Experts of a small language model: width 256, 4278 steps.
Below are experts of layer 2 (counted from 0) of a mixture-of-experts language model. Rows are named router (the router's row for the expert), gate (a neuron's input weights, with its number), up (a neuron's input weights, with its number) and show model dimensions 0-255. Each number is 128 + 24 x the weight over its row's rms, rounded and kept within 0 to 255. Numbers have three digits each.
After each expert's rows: a language model's description of what the expert responds to. This comes from a sample of Wikipedia text that the model never trained on.

# expert 38
router:125124129142100164074099126175124160183144140131126118074140127142106156138125154136130162083140124099109148139141146115113139123122172136155113114079059113130116131164126137103125122120123132165166134141107138134078101108128116116164136120122115117138112159150150133116195131125160119150133124144120117134121109142149124182111121124178070113111137130125151098153124119143110147143114116120106121102195086137151122133121084107139179119133140091136158118132118160155097193138172133100165122107130134143145107146106143134169120127131131111198134155097101128146122123157153105105118124166127146062144123162147105136155136137157142126092086125169127119113142135130112177109099135105067171113145127089135117162127115137137166104138136136109156119143130118105127139119119096
gate1:146124111137123140139147124125093178144081163135178126102144124152146111147136133143113119146121156123097085112099122157131132128130138160196128149159153153121135127088152124102107158106115142155142111145132136117149149114083138066091128123128142085104122110096132181114119143102149138141131106100157146127117105115136117173133103135161133090150123174142131130100122153183123126120126106117136110116139108131097133173134138139114144117130183162087136121121137134089138078117123157128109112178054169119165103163109132091103143103100152154105106112099080101132175129118149071082113095144086117131139105143108112129134092134158112116130131128126116117159138142148114118163133116158139119117189118126127147146121122130159135163141178161117112089068130125120139121137147145
up1:167102133125140103103077125087149091138155103140114114150091093113093124084110137144155113161135083131168131204126140104086135128122078060110117103082148094109070106156146126144136123127133130105128101128139157166110103142166121127152154121114135141144138132177156105133143138081125115161147098115115100154131150151106145130173171043146117109141150117113115149185158145113147183176135135118133156113126139136160091075144112121113113126135121139151118093140129119147183162144166112116156121124144098121132147144096133110132112150130112151137120176161110106166122141145097114124140135105139102107126133138156129129123161159121149116118123149144161143130132107159124156130098120149123118124102105112145119099119157124103116125110108121127129153145129114141119095105082158
It responds to: Spaces and apostrophes before numbers in sports tables and match reports, such as July 2012, | 23, Dykes 6', Order: Mogorosi.

# expert 28
router:154142126145124107088122145158166137154151105115105098145110110152132110137113134179126137129114102083095142153147165118112168160113101134165131094133104150124137103183104130111155154093109118141103128142128108110140145082111114099156155129129135109163126134122139157153170094119148122122165086106101087112093118133126124155112141141135068138140141124104131107132119090141112135108096112131104118104165070158153139103149095153097125134108150112134162126122111143168108153129166149079141116093102156177147138158103177129172130091090162144130110130131086120149117146127169094093131137155128164103120123160146102109119130141145133158147087149142113170122171116139058138131135130120090119124151139120128137123132103145149184150066123163116136132155134124082149105123132105
gate1:146120147103122102142113133127102155150095128118105118117153132177155135139163142115141130134151086149136168146181134123124125154110137127150096104133107126125129137131105159126128163150158116174116163129107141133127164146104118159127142109114115098151127081146111100098143102117163138174156126146142095106170133117072128125109113135112146146102022160133147125166163149114159093130155156130132112122115112093142127138063099128163193133134133085094112095159129120116138121113120177141129134135158090153174149098128132158146104140117125125139110131142123097085117144117104118126143163125106130109107109129210147106137154096105167113093142147128142143152120149148113092149127140142127120115149104135136133130167155120135132119173135102147188110132117167170138142139113150
up1:168148132103141117138155155120114156090136126163159122134103114101111156163140148120139163124132105140122111144160163144100114144118149163140108081084078117145118109108122116157124157137138104093142108082139114104118134104107120134101128118135160111144123072188085158132122135171143124112094108128118102122135096117132175127156125145157147164106129193134168102132117162127119155110118078130126140153136165130113174159120115147132162127108113105088113148153194147083120146147094134121100150136145143096185176101151150137137120151159111117128078151121133148129136141126130148132130140125120144108095114146162139133158127126102144124119152118112141108140167132094127084133152126079111134115133089146134161162146129163109108095149096061169113100131114102119108155169111135
It responds to: Adverbs and verbs after a subject or auxiliary in biography prose, such as then, now, never, still, currently, worked, appointed.

# expert 55
router:130103132117147081127143141133090169151146142118137088118143094120109159123135134134155131129155099099113174128134129123131153105129150132141135102116088116092120127146139133135129141107108108144117129183140136115119123094105115090123157098126143137167103132107127167154156134147132102132113111110151093098119103118105123103137162120115100142122164143136131109125129105170111136075111120119103153089165112117163143139135100126160140139111156117165105082157140131133126153108159187121157122103121129184125127163103139109173151069110131117124130134130110131077131131136134114101179128173079160082175153133111114097130149161131110113109084125162138130130138213124080129139093124142116121165175101092110140117116122169154180127124148133108103127146153160097137117102096076
gate0:144131166155135141159117113122139138139149132112152138141146126136145071104163191150124083129094129123141098101122157168102096152115114112165117095112136132101116152116141154115126138144085116095099126115114112089094100130132115122136137115137146149133101151151132126136144108103137074078111079078103130092102123073099096100202106100127103126101117129145188110127153160144160142097125149137117156097157112110104106130115090145154110141123071151122127146155158119128164149141129164138124107104146149157092128155121164132125130090117159102145121154133135115170090141139107078126131127100107128109130167155106149113136131135134145101097141161130131143074132122087078146146127166117136086147134096163126148111167125149111146116129156118174131173152132118126119139151105118
up0:090147163099140145144135160146097106139166112136115124102089159123122111114111122111128137131120126129096084135107117098183124128113129097127167111125120120160119141105152143149118170136144099082128094112113132112141142126124098090142125123151107107116120162063139138102122067158125121137155157114143100121109138125150145110126157080141079137128096069116119096135169148170151110113123148108128132092100115141130132115136112123103086123105096079090144163106164133118129134101136143129019112190151138154153094145128126134125128131133145149117151148158132113157125112118100156139162146108110133092129085134128153176105077131100133142140104134090116154161137114060145163124102114086121164134134100118117133113117125141082134126143102141116131136143128095133154143144149126
It responds to: Quantifier and modal words like other, more, will, some, plus word-final suffixes such as -ite, -ase, -able, -ions in descriptive prose.

# expert 37
router:102143128170130128116081121145131152168112134160131059105151129119161161119111147144124144116138130098088133135119133084101149136118163115130102139120102123119123112169098145122133129102114082137152126196103091112095109080139104076150180108126087126150107160123152136117154104139142135159133129148147108131114143129134132178105135136174108105094135191126102125122166112155115122147152095088112156130179121133120085104109126123123159106097153068073114101111131126152097165144166104123138128101132130152138142139118130110176130120105112135134149121113099133152137118089156120097149104161157167109155134152111121127107133145142129130152102147162164165105109155146091132153102139105064112104130111083175127141134117136106148165112108164123149137140132120127130102123126095
gate0:109132103107150163136109115141119124130152155160176066124154133152118129152187142150096135165117097124176128131090170085127137125159179131142118085087142149115120141153108107135142116102160109125112165164093122122104098143089111124147225147124077092109101135119135141079154129125127115123112129119109129096149133125120130091108126102146117121138113126124142135121088125120138134128160117108111098141116120148123135096099146164139110097173113138097153145112137147145130133135151134089121125109162108133097103141143156108109137086112129099126180176142119136098056153100143109116180112153118124102145145119122083136116095170154103132121135153152143156124141149126092141163148126117172081108109147140092096166127118125080135146098110161129109130121103119135133129147122120
up0:097155115126126148109098144140137135175100124113152093113106142115097134122162142136112146141102129151122122131108104093114121122176190091152122100144122168110091124149123116122121086151107147139144128155134151124098119137111139078125130160113163092104108157115132129118134123117117140112132093077135147170162157095139143130130124115118089113153077157116099091157136088115101130157178140104129167157123125122111125116129141131136123137177131134097100115122144145171146133135119129097109070159104100113099056153142120097091120129125143088149136134133150163134122128112146106061127146135160106157120095153103156172114162120132186161142110141135133123119141125136146135144127170130122067098114137103106129156115121169118127154138100163157181116098137140144155193138119103
It responds to: Of in award and office titles like Player of the Month or Professor of Economics, plus pipes and zeros in sports tables.

# expert 19
router:132123127123080107114117162178157169163158130140153095124128140126153123116178169154071128118119135114124148136145188124137164144118155116156173120124097144121117119180098118111172120105106108151103116163125137114138132099147131085171168115108097103147097108136150173109163112121156094143151061115107103079126130120103115144129139141153082138139142117132144134112104128143108134109114118130075148094150111133150115108138098110123156164128161134136074119138154139178135164115153145128137116094099121148118116145119135105158152088091099115151115132144104129104118098121170083102143156147143166077154129124131123124119156160133106153158103134130141127114155123142078139132118150129099126160137147107128149122167116121160197149088152147131142091152122127115109122125104099
gate1:162114162133135096138120134149098139135160095122081124125093110150089143108146106127116146115154104149110115154109120127128126104108161139140136125149171096122099107142140082080187122097106089156136140111125105124117106114092119109149128162063123109152147111117128164136143126133142070140133118132132140116134138136133151096187077148142081160136156117132096092138106123120075123115110115128085145140124134102129146146132117091110155085154179124096102127135065169139156144133114135113166117147134122124173122157101086164160074112104154163108143131101141130117122099134115106092132160110141154127143164122105148142146106102139145119153086138123128123096175150147092130130163121135133149143104126161131132142152176126164158133118084079108096090117138142138110114157142145
up1:168115117121097172133124110145154097115114094132109120119109159108174118164158160101110120151145110116141127124120127115107118111121099144144168169158134107147128097123175136151158112139151111145140120099141089151118134107124103154127118135100149126142100162123120147154122143133152107117093124139066141150133157110076132098101142126154109120121078157083146176111132157119102145200133159138135128105098157100110078150176135100084119116128093137125121137109148091109150137126134106143133122140158121121143094089111121136145136139091154138131173172138116091131107113147140127146132136110158094116126114120079078108111135155118123196135132124106146146144132127162140113144138126153135162168118132109128121117167096083116185139125176099153121134094162150159202144115124120
It responds to: Main past-tense verbs after a subject, mostly in biographies and histories, such as played, served, began, became, won, announced.

# expert 3
router:159119148149129090094106158175126165167154126112081088093115097123125145171175157150186152130140105076114128118138158094108152113120153100144148100121095122115124094182120147085140143134144090167129137155100112093099110113113122119144162119119095129129076152125148142122141126104189115153104088108119111109124097077118109127132112109140088145115125142111165100114144104116116117130111123086146132115145131126121109139139109158123151129140150082124158108126143131172125155126139162116124109096108130159130158145119133123158128118100124117174115122123107123121108112133149121096146178147138151106186163127155165132159116154123117158102111143156133145114116207133097126115105157158115083120129135097132138132120097141141190137099140125126131150147119143134146055131122143
gate0:092132138143144145121095100102148096143165156124090114128123102162096146108130099140132167091135126166118141134090141099138146153149130126158084116107125112095116096150086136117122104115091108164147107113089105124088133137128075121095106103125129065124103130089125157101131153162089137095127140120127114108148146124105107124185120150107141077106109097125102139140124162143145119107153114140113105134135088119118127137136120095165101109098164115123175155141090176132124134092131125137133121097133128170091150125110141159137145134125142199152140155111159149085139076128124152118105121103099131126161147098128121114153113116130135087103135111091161143167105069122112171128130118103151124140141134129112088108091131121147128171138137123101087101135161130169110163119138077
up0:094125142136148143109161128157149126129105083109140124156153107130069128094151129142148144162126131169140092112096190139121114084107107124153154124101131120108118126115158138115134088112146116131113138140124129139126167137110140111109142161143162134160164116149075122134111154097085108072145068136093148145105113121157134112152103160120118118156142158110145067136161141096125109129120163117130110142162129137094130153102104180142096106124150120137140128128114084146111154130101112155163123077154155115148117165125101149145118145120132121142176078107147117079135114149146136139133163121143102141133096083097091159125149126141102117115124105109097164096141122100130158137100098125133109112106082156131145124114135119122112193102158083136088167139138111111096079127137154
It responds to: Common adjectives, quantifiers and nouns right after the, a or in, such as public, many, same, early, city, year.

# expert 18
router:154123106136119134118124135165148146185105151122136109100146134133140151156151193143130133118150144078094146126138120120107166132129155137135125118135079156090104136146105144124145138102110153180138091171101090108109117101122127112161147078127127117150124158140131150111180138142168152168120146116155099115131143099137163159108105136148100107113135153129141115132138111152111124129122116099094165123129113131154109135148129145154169112125158107123133092101139149144069156110172168126137124110124124154142133114120178109165149127133104083175141154114101127122123106129159095118108120171137151100149124138109120111134143142141151171135076138165136128114129176114080141112091145124096131127143112103132122158129140151096240135105134171145186130147136125107124130115139101
gate0:130149116112137116144096129108101110153137171086106118057131159111120125154188102112110149151120105136122107113125134171156100126148181132161098117125074133078110101130135122134120179171112115104127121152138141128106135155144098124145110103133176124094151130146159114102172152164136138114146132134135149149156122118163166178124141129141135116122127118126137106099169125131079117147156144130121168159106101082114131183157148143118141098126147161113089118148140118160103149119158129115191107077118136119157195119113126131121134147144123102151137077142116131099163124145116111105102134159115099130130138122108084171104162141132167135094090120130136146088088168145125095092154134122146138120115149095134122127119164115083148111140147137135160144141119108112108134161145128
up0:162140110196127134119142132123126161147132143164131105191176125111141156169137109138058138107114152172128130112110136073123106119103138172088121170097137118136138130110143149123159184090148133164109126121114133105114143112138082128127130135114156133130131143132097124144093147143139089148136100137095145144114165138148070123145143116083151149179127154098143148165111153128140132119087114120126163158146100101147126144145164128139091193108146118142149129143109107112114107153120107165140118131147141128105141137128130137128129145121194131096140144096159161120125147141121157157136124098102127128095071109132136103163144149065102123125148106142146158088167113121114133120121074114120160145130161148115125105160149129130162121121134117124086094094096143162142124112122156
It responds to: Nouns and verbs from sports results and tables, such as tennis, qualify, won, Championships, plus table separator rows and some vehicle-part words like steering.

# expert 22
router:119146128145136106100120153129091117158144142149167064097115133139137164154142165154103127111176097117097137140139132104155147125145171148170131126119082160124143147139128110088142135152126105148160139172111135134086106085119127084119171107099121133147100119165138153116178121142156113139117133150163080114136135121146141162117146162141102129119118122137101082132094095142108155116139095098066127125170118120138105138136116107138139140117151089105086121137136138165082161126149125134118085140125134126119139121081126143164134099089092114162112123140097150136117103106135096138131138133131162096173139130158123112140170145107112126140088142130179128126127170142082128137086097094092128146144100072142131121138134122113198113129145146133132108115157166101156141081121139
gate1:150102089127108137143138085092145169121134126124132119118150157106117134148101174112136117128080155127157124107173125132136115109166114118159156144136110129120100139106120137103152107132164114121128152124085158111109129116107103112113116106151144135096122104153103078125155119091137120171093162123142172129152125094064106162156148147088142089123114116132124100091149158153116123159120121134114110104103105110180128084147128106146124121109153109186121093099116088119111132104120151150123121098171141133126183134142105138130126157113142122121167102168114140114119114126138110146090081166135094145153101152144088166147151185137119174099103155100154118156112142127157128150098134141150176160138132110150094096088075149144096122136145119155118109139091130166138124128101104
up1:147152135177088150142093148089092146102178168154112135117115117109141149115100122119159117112110126139165156152121148128144128093124112125130091132132141128098104126111164168125154119144145141138093101120119135142146128106092127103095122161113122117130086112147135152093131150113119101131157096146115126111108159098098129158135161118086107116119151141157122109113112131121128161140100137103097085144130109167124166130130037130130136107132123120152109152139106138112158152136136098143131130122151109121142186146104113173129114123119171119091148111140135148126183176105123158150147106153138165107138134139120132146163105132129110114172149169131151098110170152110112153183136105125095151178089134106119126147107067176112097112125119084133144118109106132072113146113179158
It responds to: Word-final pieces forming people or group nouns and places: -ers, -ist, -ian, -man, -shire, -weight, plus medal and medalist.

# expert 4
router:118085117119120139101109139155153147157150130159100074120099128134133128116107123143103176138123142081062129126162134119105179122114140127115111115103074107119132131130113163122161101145141113148171075147095137133104144099143141120146152068114118133125143108122151129132158141123164119167111137126142092128097126107152136172095110103158109096115145137163132144091155089158130155139114107138074149123154101127131103138139147115152115109123175122112137121129125126188105172113166122132141129097137157182155129134113118132141140107103115078132113154139087120116144103119121107129115150158125154111155160097128140111133175151141137141165077097155131134103113180117148166128104131124100122103144113076180124135121123156136192162121091165107136113148137126128160100143112087
gate0:090081129131118153103120169111132155168121113103099099132103066160093099142137143126150123120115125115107141146160108131129130114131102151116146114098161156149147154136127172125103112148077105150076166131118125125130128070133132139142166166138134125157123104126118116122163137089109111153143123186119116104156107122100120109149122121163160135156114164189153126114151140148077134101149128126122117148171135071148173094155121149162133126141092143142153130135099131149080143104108142127141143141079119144131141128130137101149081117148153123111084125114101157105133085128100124109167135117093141130171134113156129134136094145131131119154116135130095161133063135093099087094134120117120137120110066150120145137112136149143153140119131131131158109069077137122160146166116133
up0:108112145139187138170127155150141138152109090102158122128096099138117074144131109119174133152125083125122112141139093135181148093132109141102131124134134109113167140139132160169111094173099140130093141145147116126180106144157111122147147137157150133150097107109134119149099160131108135133096088171077127090143115126179119156160114123113146171107146134121134137117146111118120123140157125130167143153136093135116151129119154152126101146124109157120135135120070105159140125098094130166119183133143130147091135139146145131137108164114144134072096110144121130118141130109101111106147101123109161168116182094144169154153126153192134125166084119144133120126117117128123100119160168110145138107128147128080121102100097130102139144080104180104146115149107107132159095138094100
It responds to: Words in country, party and institution names such as United, States, Kingdom, Democratic, Republican, Council, including D.C. United in sports tables.

# expert 53
router:136092117130116070114140153131166195151146166128112077122107119116106126157169132149129124101151117088105146140121140149143170108128153151143144091115077141096123148155110145132125118146119121186143125172110142133115137094153121122182166150137122131140114113116146145147144116132133125123130090087130139135108112100091108117132152135155113095129156135126095135104126092114117103146117124100107139094134105120133116134113096133161152128118144148167139076148140147155151160104122150133146122087141121182109117106097128121172121097095161085108124092119115125101147092131174125151143148152136144074164136159154151108117123148155141080139101117182161147145119183126047124160120152143126120139129119076156123155115128150129160148102148131145117135120125150154137085154092105
gate0:123166096130098102145164085063096150140135072129148122105131126111127127129113128131143143106109140175148067161105086098098096139134124122154175149120121122158139153141098131132103096118107153147121167153104090141153161110159140124107123151136092130107129160155129138115165110093135130136141126141140119108124140187145121142100116154123168099099103146145105059098121102139158083118123138132125122134175104140124144121101110178176131155120147162144108118152108124144060099132134191157124125149140127105109115134131155122133136096123114155099149118145105140141142129134124165116133091133170135090145120137143131148120125149116086139117133104134121113196121142149134161118107146143092101110155086115125099122104085143106119101086131109119082119137167142116107137153172122
up0:110178116128102115137132093138135126109122137150153188111128135100107126126139132098126100142099120103136124115126128148092118079155101147090147116148159141090117127120090095140127162097119128161139114137110126120108137117096121088112161137137114127165136131107125140131140139109138153124152121135136132107139126122130116112152148079145152109126115151101147125101139143097071131118099143102167125185148137132123137153133099171117130137113131172133140105136193155125144159172106114147138108147113146158107094125142094121098115130151100155159139140121156179126142107121092114111162106131148152117181146083097131145163114141137131175140122141112189154133042171125126161144127098073136110126129104137150108183132131119123123136110142114098102164126094141116187138082061127
It responds to: Inner fragments of longer words before endings like -ation or -ities (sec'ur'ities, acc'ur'ate, ex'-'wife), plus as after such.

# expert 39
router:138082120171110131072101164156138167152171112116138062075142115167115117139115118136091183106163104104104130150134163105081145113108166116143149143097092144122097129191076112097119172133133116125137133154099167138098110099110127124160159131101090098122091111122151170160144144154123113097139114138102128099126127122113126132134117132159080116131115137113158116130123111137085146153113138123122131097151098129144101115121137121143160173127145116110140132131124131163102175113155149119141119108109135173130115126127152117169153108112157141148141135133122115104119112089155094093142104135149152080184135158169120127123115150156128133112094121114115135126115145102109178138071080139090109136158122112146123172113097117119164152096122127158148093121134123135121118129100121
gate1:147151112118176130147161139135136085174138136133120116152107156114129127162148130133117099147141124101111126069095172136104133133108087150171098122127146157086170145135115138133108127126142109127126081120141163141158121114094099154145155125147137165146096166130138107174151159141160126120154095154149127170148192116102112175152096141101116141160103112104132128136175149125127096147092143157110129158121107140124123149106180142143134086093153113091135122148070121127150119147143147097097101133153108092145134106101178146135082127085145162145151128164089092158126135111151157134157142112143138125133138130143116095108119162154104133147141102124095141077136122107101142154179144126136100118156142155104164143094175120155145138126144127146152125136134102138159101108150159
up1:097085133106139096142098113133155158125122116136127110130173141120101101141129120136145170116159132149139155153116137104117141161142103119112150142142140156134111122121158109109155151146102134133101145132084113138113132108141195108075134135103135072130125131134114094095137144147125118116072123098137118120147136110156121105106182152174105122137170094109070132120129162088108130115100103131144134129149151102126145064147088165104169159161116130177134151135126102100123145127101087115133151108135124131124084114125100132121204110148150142135090148123104138124117152117144126114125067136095134144172121140126125111143164114148106177081126160153150103158144131126147120132146131098146171113103125111099144140132129109139143082127138106117114113092172150140054120160098121
It responds to: First piece of a word at a line start or after an open bracket, like An-at-omy, S in S.I., C-atherine, age in birth lines.

# expert 52
router:115092135127140107135146142154112159147140153130153094098140131142109131121134181121091129107144127085127143150143146110120173131141185155149140125103084157135152152130108135133140126136102116125141107153134125148110123101137116095119160127096106090161100130137160155122176115141178101154120137126112102119131127125113157160113151144124069108110150137125142131143165089153129148122121126087089143122138084153150100109111093127132140128132140132136132084152128180150096169097146145141135111111102115150153118145135149107169114093079113132118106155107120132118111097092127082096152146163118168078186114130139145140122120151144125150119074131144135107101126141129083163139115123121078090133161145092141131140121116193123216124093156130129135082126137133152179136116102110
gate0:149151134123129136142120177160121098116151111121138120117111151086147107099135101118108118106105119133135092117142105110102106138144154122118093148122119141117064090123181099164075146149107176138122131085120124114106134131155174137109142099156148098130175121107179097127157143152117149129149111152117188117126119191136169150129144142135163097190104136125143097114118130156191114140147114144127087094124136139167112122148149127144134174119096089119156105134198166159133094125168135146134077173142130117161153158126125091116137143160118152131114134091114163136100164077116096101156128147134105156138118118141111121114132127128128127121117138153113146136146099139128158096125125120086130134155143117136136111140129129078153133127134128169166138113113121152112095154103093
up0:187139127134154107143108153119092131119149124115100124123112149097169096102118086110151136124113123148144119147173132154114132128145131120099108169080137148138133089134184092143129130118118135125091136115143136159145102120111151102146135082112163142159140104117167115148157163118112143092109061157138127109155170151112135127161142124110104121202131157117162111117112163126151170152120137124108120109123095146097092093130165113129124172145116105142157092149145099170105118132110143121086123136118132150163140146136139152086163148143182100151104141110138154146130172067087090120131133145115122104125101097165137098116142150154124086108173156130128125156148099134108142153143130133098113121155163143143132125127128105139168160123127102117100121125087177146143128125097175
It responds to: First names, surnames and country or city names in prose and results tables, such as John, George, York, London, Japan, Spain.

# expert 49
router:110145108130145110082114129138091143143149119150107100099099073163155114145126145160103132137149115075106172112121134119131158132097144168131135108135092111128133110143118158107119138113137120164161128139130148120156119086126100113172153116124127118124091109107114170125148105097156147114111102146148104124119130163091141146092120141127108114130165149157124106125140084144126154125100125134108129089143132114141107113123104100128150122119148094149110127133167135167087150138134128111160127121134082165135120120073172119172128081111124096143145119129092140101119110122177129130138100204111188062148152153151132114106134170120128125096101132120123099128113134135098132125104135093096103155110079089161100113130138113129162174104161181114146119109112153113129088107140070
gate0:114152110084119086068124148131141109137132152153145136126138141156153154141075122092135147095117153133100150136169127137139144098092165143114144104180132162122135089099104153137160098144145132107109115125094148110117121142087126116149110099124180133190135166111136148143132062146140164140135133119143088147126142145087167139105123134143127202105139135116124125159077127166151143119128155117123134159099144147141159135154110136115091134155160136158130119168129137150110114094140153133135111131143143148156078102109155169165156109121110131141114122142139080150120137155058139157138102150118108126149096130105109112114127117127103160138124114105138126131124108112154135126103130066129153094175131105124082103136141117150148106161159130106135152117076146083160137118124108
up0:126132135083103150175125130141087143156118136141123131136129146104144150159141117140101140093090129133106104079112163101118087150158144140120102132120124175108130192146097161106138139161142147123156141128175124133092131120189094171071137090150076173081147126156112119155093119134144109125126133119164163143117140139141111129093152155111161095145121108131128130147172118088103086127135167108138108118130094095124141151078146095153145132128088130143129125122131103154141128142114126115109176142142128108077159143147088102096123133159148092127147147114140177107122095117147157135114145076155137096136175114128155093147163101145113139109126157114158128140107136127128149117130129163135131114152120126154134133133091133108145161132082116162107076131117125159092125169132146
It responds to: Hyphens in compound names and list bullets, and digits in coordinates, times and dates, e.g. knob-scaled, Mo-suet, 52°43′.

# expert 63
router:127100138122131089121076163152190163159171139152099074123103120116119129124154165171136143121169103104100160157120182090127182128109153125149158101124123128108123094182088124139139143120133136128126132149103162118096095087103085146165179125120101116153124115126146151147155133111155123166154082108127130124119132109087118108150131129156101102159132140117139118137117110131097158147140134109149135090133117111120126119126100102075158145134169101142149093144150132148118153144148152104115105099152108193125103148112153123178141116120158157107144135119110125160110131126145090116117118148138125094172140155130137125125091165170147126111078157134135153113127152116107145160131135158135140097119097104114128144129102102125185160104163142145146168152111112141111090136110107
gate1:170103111154072090128144157126149126125120125157115122134092142139039113110101182112091164102113124128123131155121133120116143148155120114117119106127109133086110114137125106121164128127120125151125140154131064087124167141090126093156118102167155109104157121130164145088122137109156135140134153106121144097127134095104091104140119099110091082141143140103146092153114125120163141122136108118127123144092143129148151152135126134154149161121139066155179172121171131138126150128152139139153127152111109185117136105144121122149147119120156139122111146083139141104113126107125102139188114152108164097120156168087110102127109106100155155175164125081112133193114183138123111140171117104123127142151117125139149127145135120138127140068141121138145107105093137137135100112118126
up1:177139107174115146101104114134154146139132143137121112158084138107118124079129155097082120088112128096129130103112093126167134132164138092138105152154126099078152109086082089115143134137176147115122130142141088136090140105115095161131141129144169132083150151102132107118146121096132156155098132090213112160131121129099100115165143119134114132138119126153180131132088139103134151097134130119152159153103132124128197157139157122132138088178134151129127130162116137146118149119122123127153134144128138160139113103150130167158129122152163139090161158127129111147114120129112102131132085115123131110104119131119099120142091102095130102140149147086140092184142156174153125121130092154156143104115109143156139147158121134097135173127187124141157120086124159141146122121139138
It responds to: Word starts after anti- or other hyphenated prefixes (anti-apartheid, anti-submarine) and infobox labels like Born, Genre, Phylum, Preceded.

# expert 50
router:149130141136117098103069135136128141176158116129141077114125149117138115160133169191092121148163102108133134161123147092134155127181164131147140125148103162126095116149098116128164158120094120155139118168113126114100085106141104116109146117100107144153093118154167172120147140143174105120127107120132096107149132119110082142144159134161104139121118129142139112130167100146086140128124121094124149144151130138133114135118091125144170140087136110132123112171098159165157147142164133110140101100117118141165153134095157168176122113091120140140107102145098098167096113129129123100152139170129161085187138120130107126101149157120112126125090131126184159148145166140061143139096128112111095136159108101116108120135131119127171164082154151129135134149143167122135131115127139
gate1:130153163162122116118131139143110146178115147129129129137106119144116100144133129172119129103128087132138123172150127119092161154184131140120137113149114146167092130149077134144089129149070160112114107106160138125113123138135146149124139123142166141157165116133135114089141182141098110171134116150126099114112159119135125145168133174106112098157142092113116098191151114118121108108131146147127147125147163147144131163126148161111125142146130116119146157153070095144148154124137148123112147136104099133108079144152108080113185163104134156150134121148109127153150125133124132096141134167136093165131140147143103143094109149147139111165084105155142146092157122166099147140145157122108137085130184148107136087185146128089130112067120150116134134134117129140175098127145086
up1:115125158121159153116186086114116119101109122122095136115164125120135164136122098171154133071140123146143122091111133054125096128153075114091162159147129155141141138127154155122112123105127098130127146130151124124107129130160125122149153122156085119148136162101148114134156116116154117141099138167115107116149132134147138151095147125111136086156108097102138156113117185126108158087122102122161115120121124168118160158164090148158141117098147159156133110110089141121085111137103089094114133098139073131117117156137158141164166185146130104094155129153124154084126091163117082143116109143115145096124120106140125127140134149157131117137135136124141119125148161108148105174130158133108154080154166156142110138163113096140123114122146113158112150125166131081173118129085094
It responds to: Capital letters and inner pieces of names and places in lists, such as Fenerbahçe, Aberystwyth, Kinard, RSCDS, plus the word there.

# expert 17
router:150110118128152118136119126140131122148155172151146073110096115152127130173118121153163118103144113080115156154117135100150167155161167122166124104108099107103140144171089151114165137149097097119125157168082126109090142106127130077141152115116105114159100117146109142123175098120143096146149122120145110104109103125131105159117166150123108123097132148153113137090143096129130139104130101115071138114151108148133103118139122132129126134100146131105120102162131147170095143137183146140123108089117133188146132107118139121133159107117096094131128124128083158136125111139130106113170126159104178122199140141129120121112125141127121143130082114160156128152121227126088132136102144113117121153145116099124137120120115149146207141107134178128144120129133149125149106122131100
gate0:094130161100149119135128146107159119132129103126143101138166080138134133090120136100096106109145084151151124138093122139186099139143098152106163117160113160142079120141124132139124137143137135119131125137143142125087068118158118128111125117164126101133149118097120141154141109125140177156109156144117114087167164108118130148134138167125145150096133105112105103135126119133104123163096117103126144095149122143116128175128111154144124168124111115121102093129087148159106170094145140136109202129085115139129157140123137099152140110157137117127119149140142154119120126093101155088158147130181101111148102081137151111178174148171085079134132122123151112140075159185083135089125092136123091157136106121142126101132124156084152141103128139131109102136170135163154131127121099
up0:110118112147128145115119121110115165104153119158095107133119148094131117142108133143121128143126113120130119087101152122181131136152153120116146102107168070180108152108147119112127149129177100130149091105110106109100149152146130098133134118094154163071142154107124158125126071135141088115116204138125150163119147153141118116140155102117110138136138110132134178123105155122138130160137151153143118136156143090122134137130128101119081106130170144119091161105114115123102119161115117122133129118154114131140174148113080168122112164063114131162157122103110103153180150155165159167107130156097106125130180103098155118152168146118140140131109142128133136145154100135135088117117213135142138126120109108118133123109126095161136166158137145174104125124122125071155139133146140
It responds to: Nouns for institutions, fields and honours in biographies, such as Award, University, government, military, research, Security, Policy.

# expert 58
router:134107102144121113109127157151101165169150178119106083093148128124153139122140137148161146107135087091103137113147183105128137126120162134180129096095107110128118107177141139099151154101115116135171131171114144133109152082126110123178175098104081149153096131137118154129137132085128123129104102137128127107082120130147137158118155102135124148150169148109144129151117129143105116122105101117103164096156133091131113129090122152137170158160139110146137133155174143143130162120142139124126125118132134167134137139110152111176136091124162108167114142114111111094141112118162131117152147166108163086151166159143128089151140161137128110142089172116134125109105164119075119142114153110060140132113112098168136125114133166169148160112122109144123093144122170130140087123087142
gate0:091141122108149100113114174156159117104154144072144141124131148094108098147121119140142122147128144142149162139086134137073140129148104176117133101108155127132113133110163133092154104153157104123125113111094116130115103109116110137160132137092099106116151128149146142124144118162153076134120127151127068162126186113138111081134139134137134100162165104138113102131138135121117149144125162105143097125169160079147133101138082163144133143147164165150109113140125129124114120137210120097126107116152164147138105148112155117166097175112171135139131117143120112129159083161090097148170123120144154134152126112143080136189122067148107159119089165140146133139100143116129120161105146123131152142140092137116142119096122115161130095115121146128096115115114178085119132144130127
up0:166150105084115101128118109173140168146116134116122153134148179135133086128088151176119134144131132104167103140149152139098113106112133105091124081177139104108133102144152159116157149121121112139133070141136123085171097104078096142139147119111162119095146088120125143125143119088126131138128121118093151165140132156139134146131112148150126129128135153112138136139118128143164114123116132138135138096125127127174145163126139130145158118088150144103088135110123126135164103114160100132142152154140138150114136121112131193163140170140120116107118130119132095111108120126121120143133128110115120100113125104156119150168162146106089128148193209161138145128130146156092125104157114135097132142118144179161104118172135154109123176103117130139139116085116167128098041125144165
It responds to: Mostly of after nouns (a love of, the study of), plus table pipes, from, with, by, between, and auxiliaries had, been, have.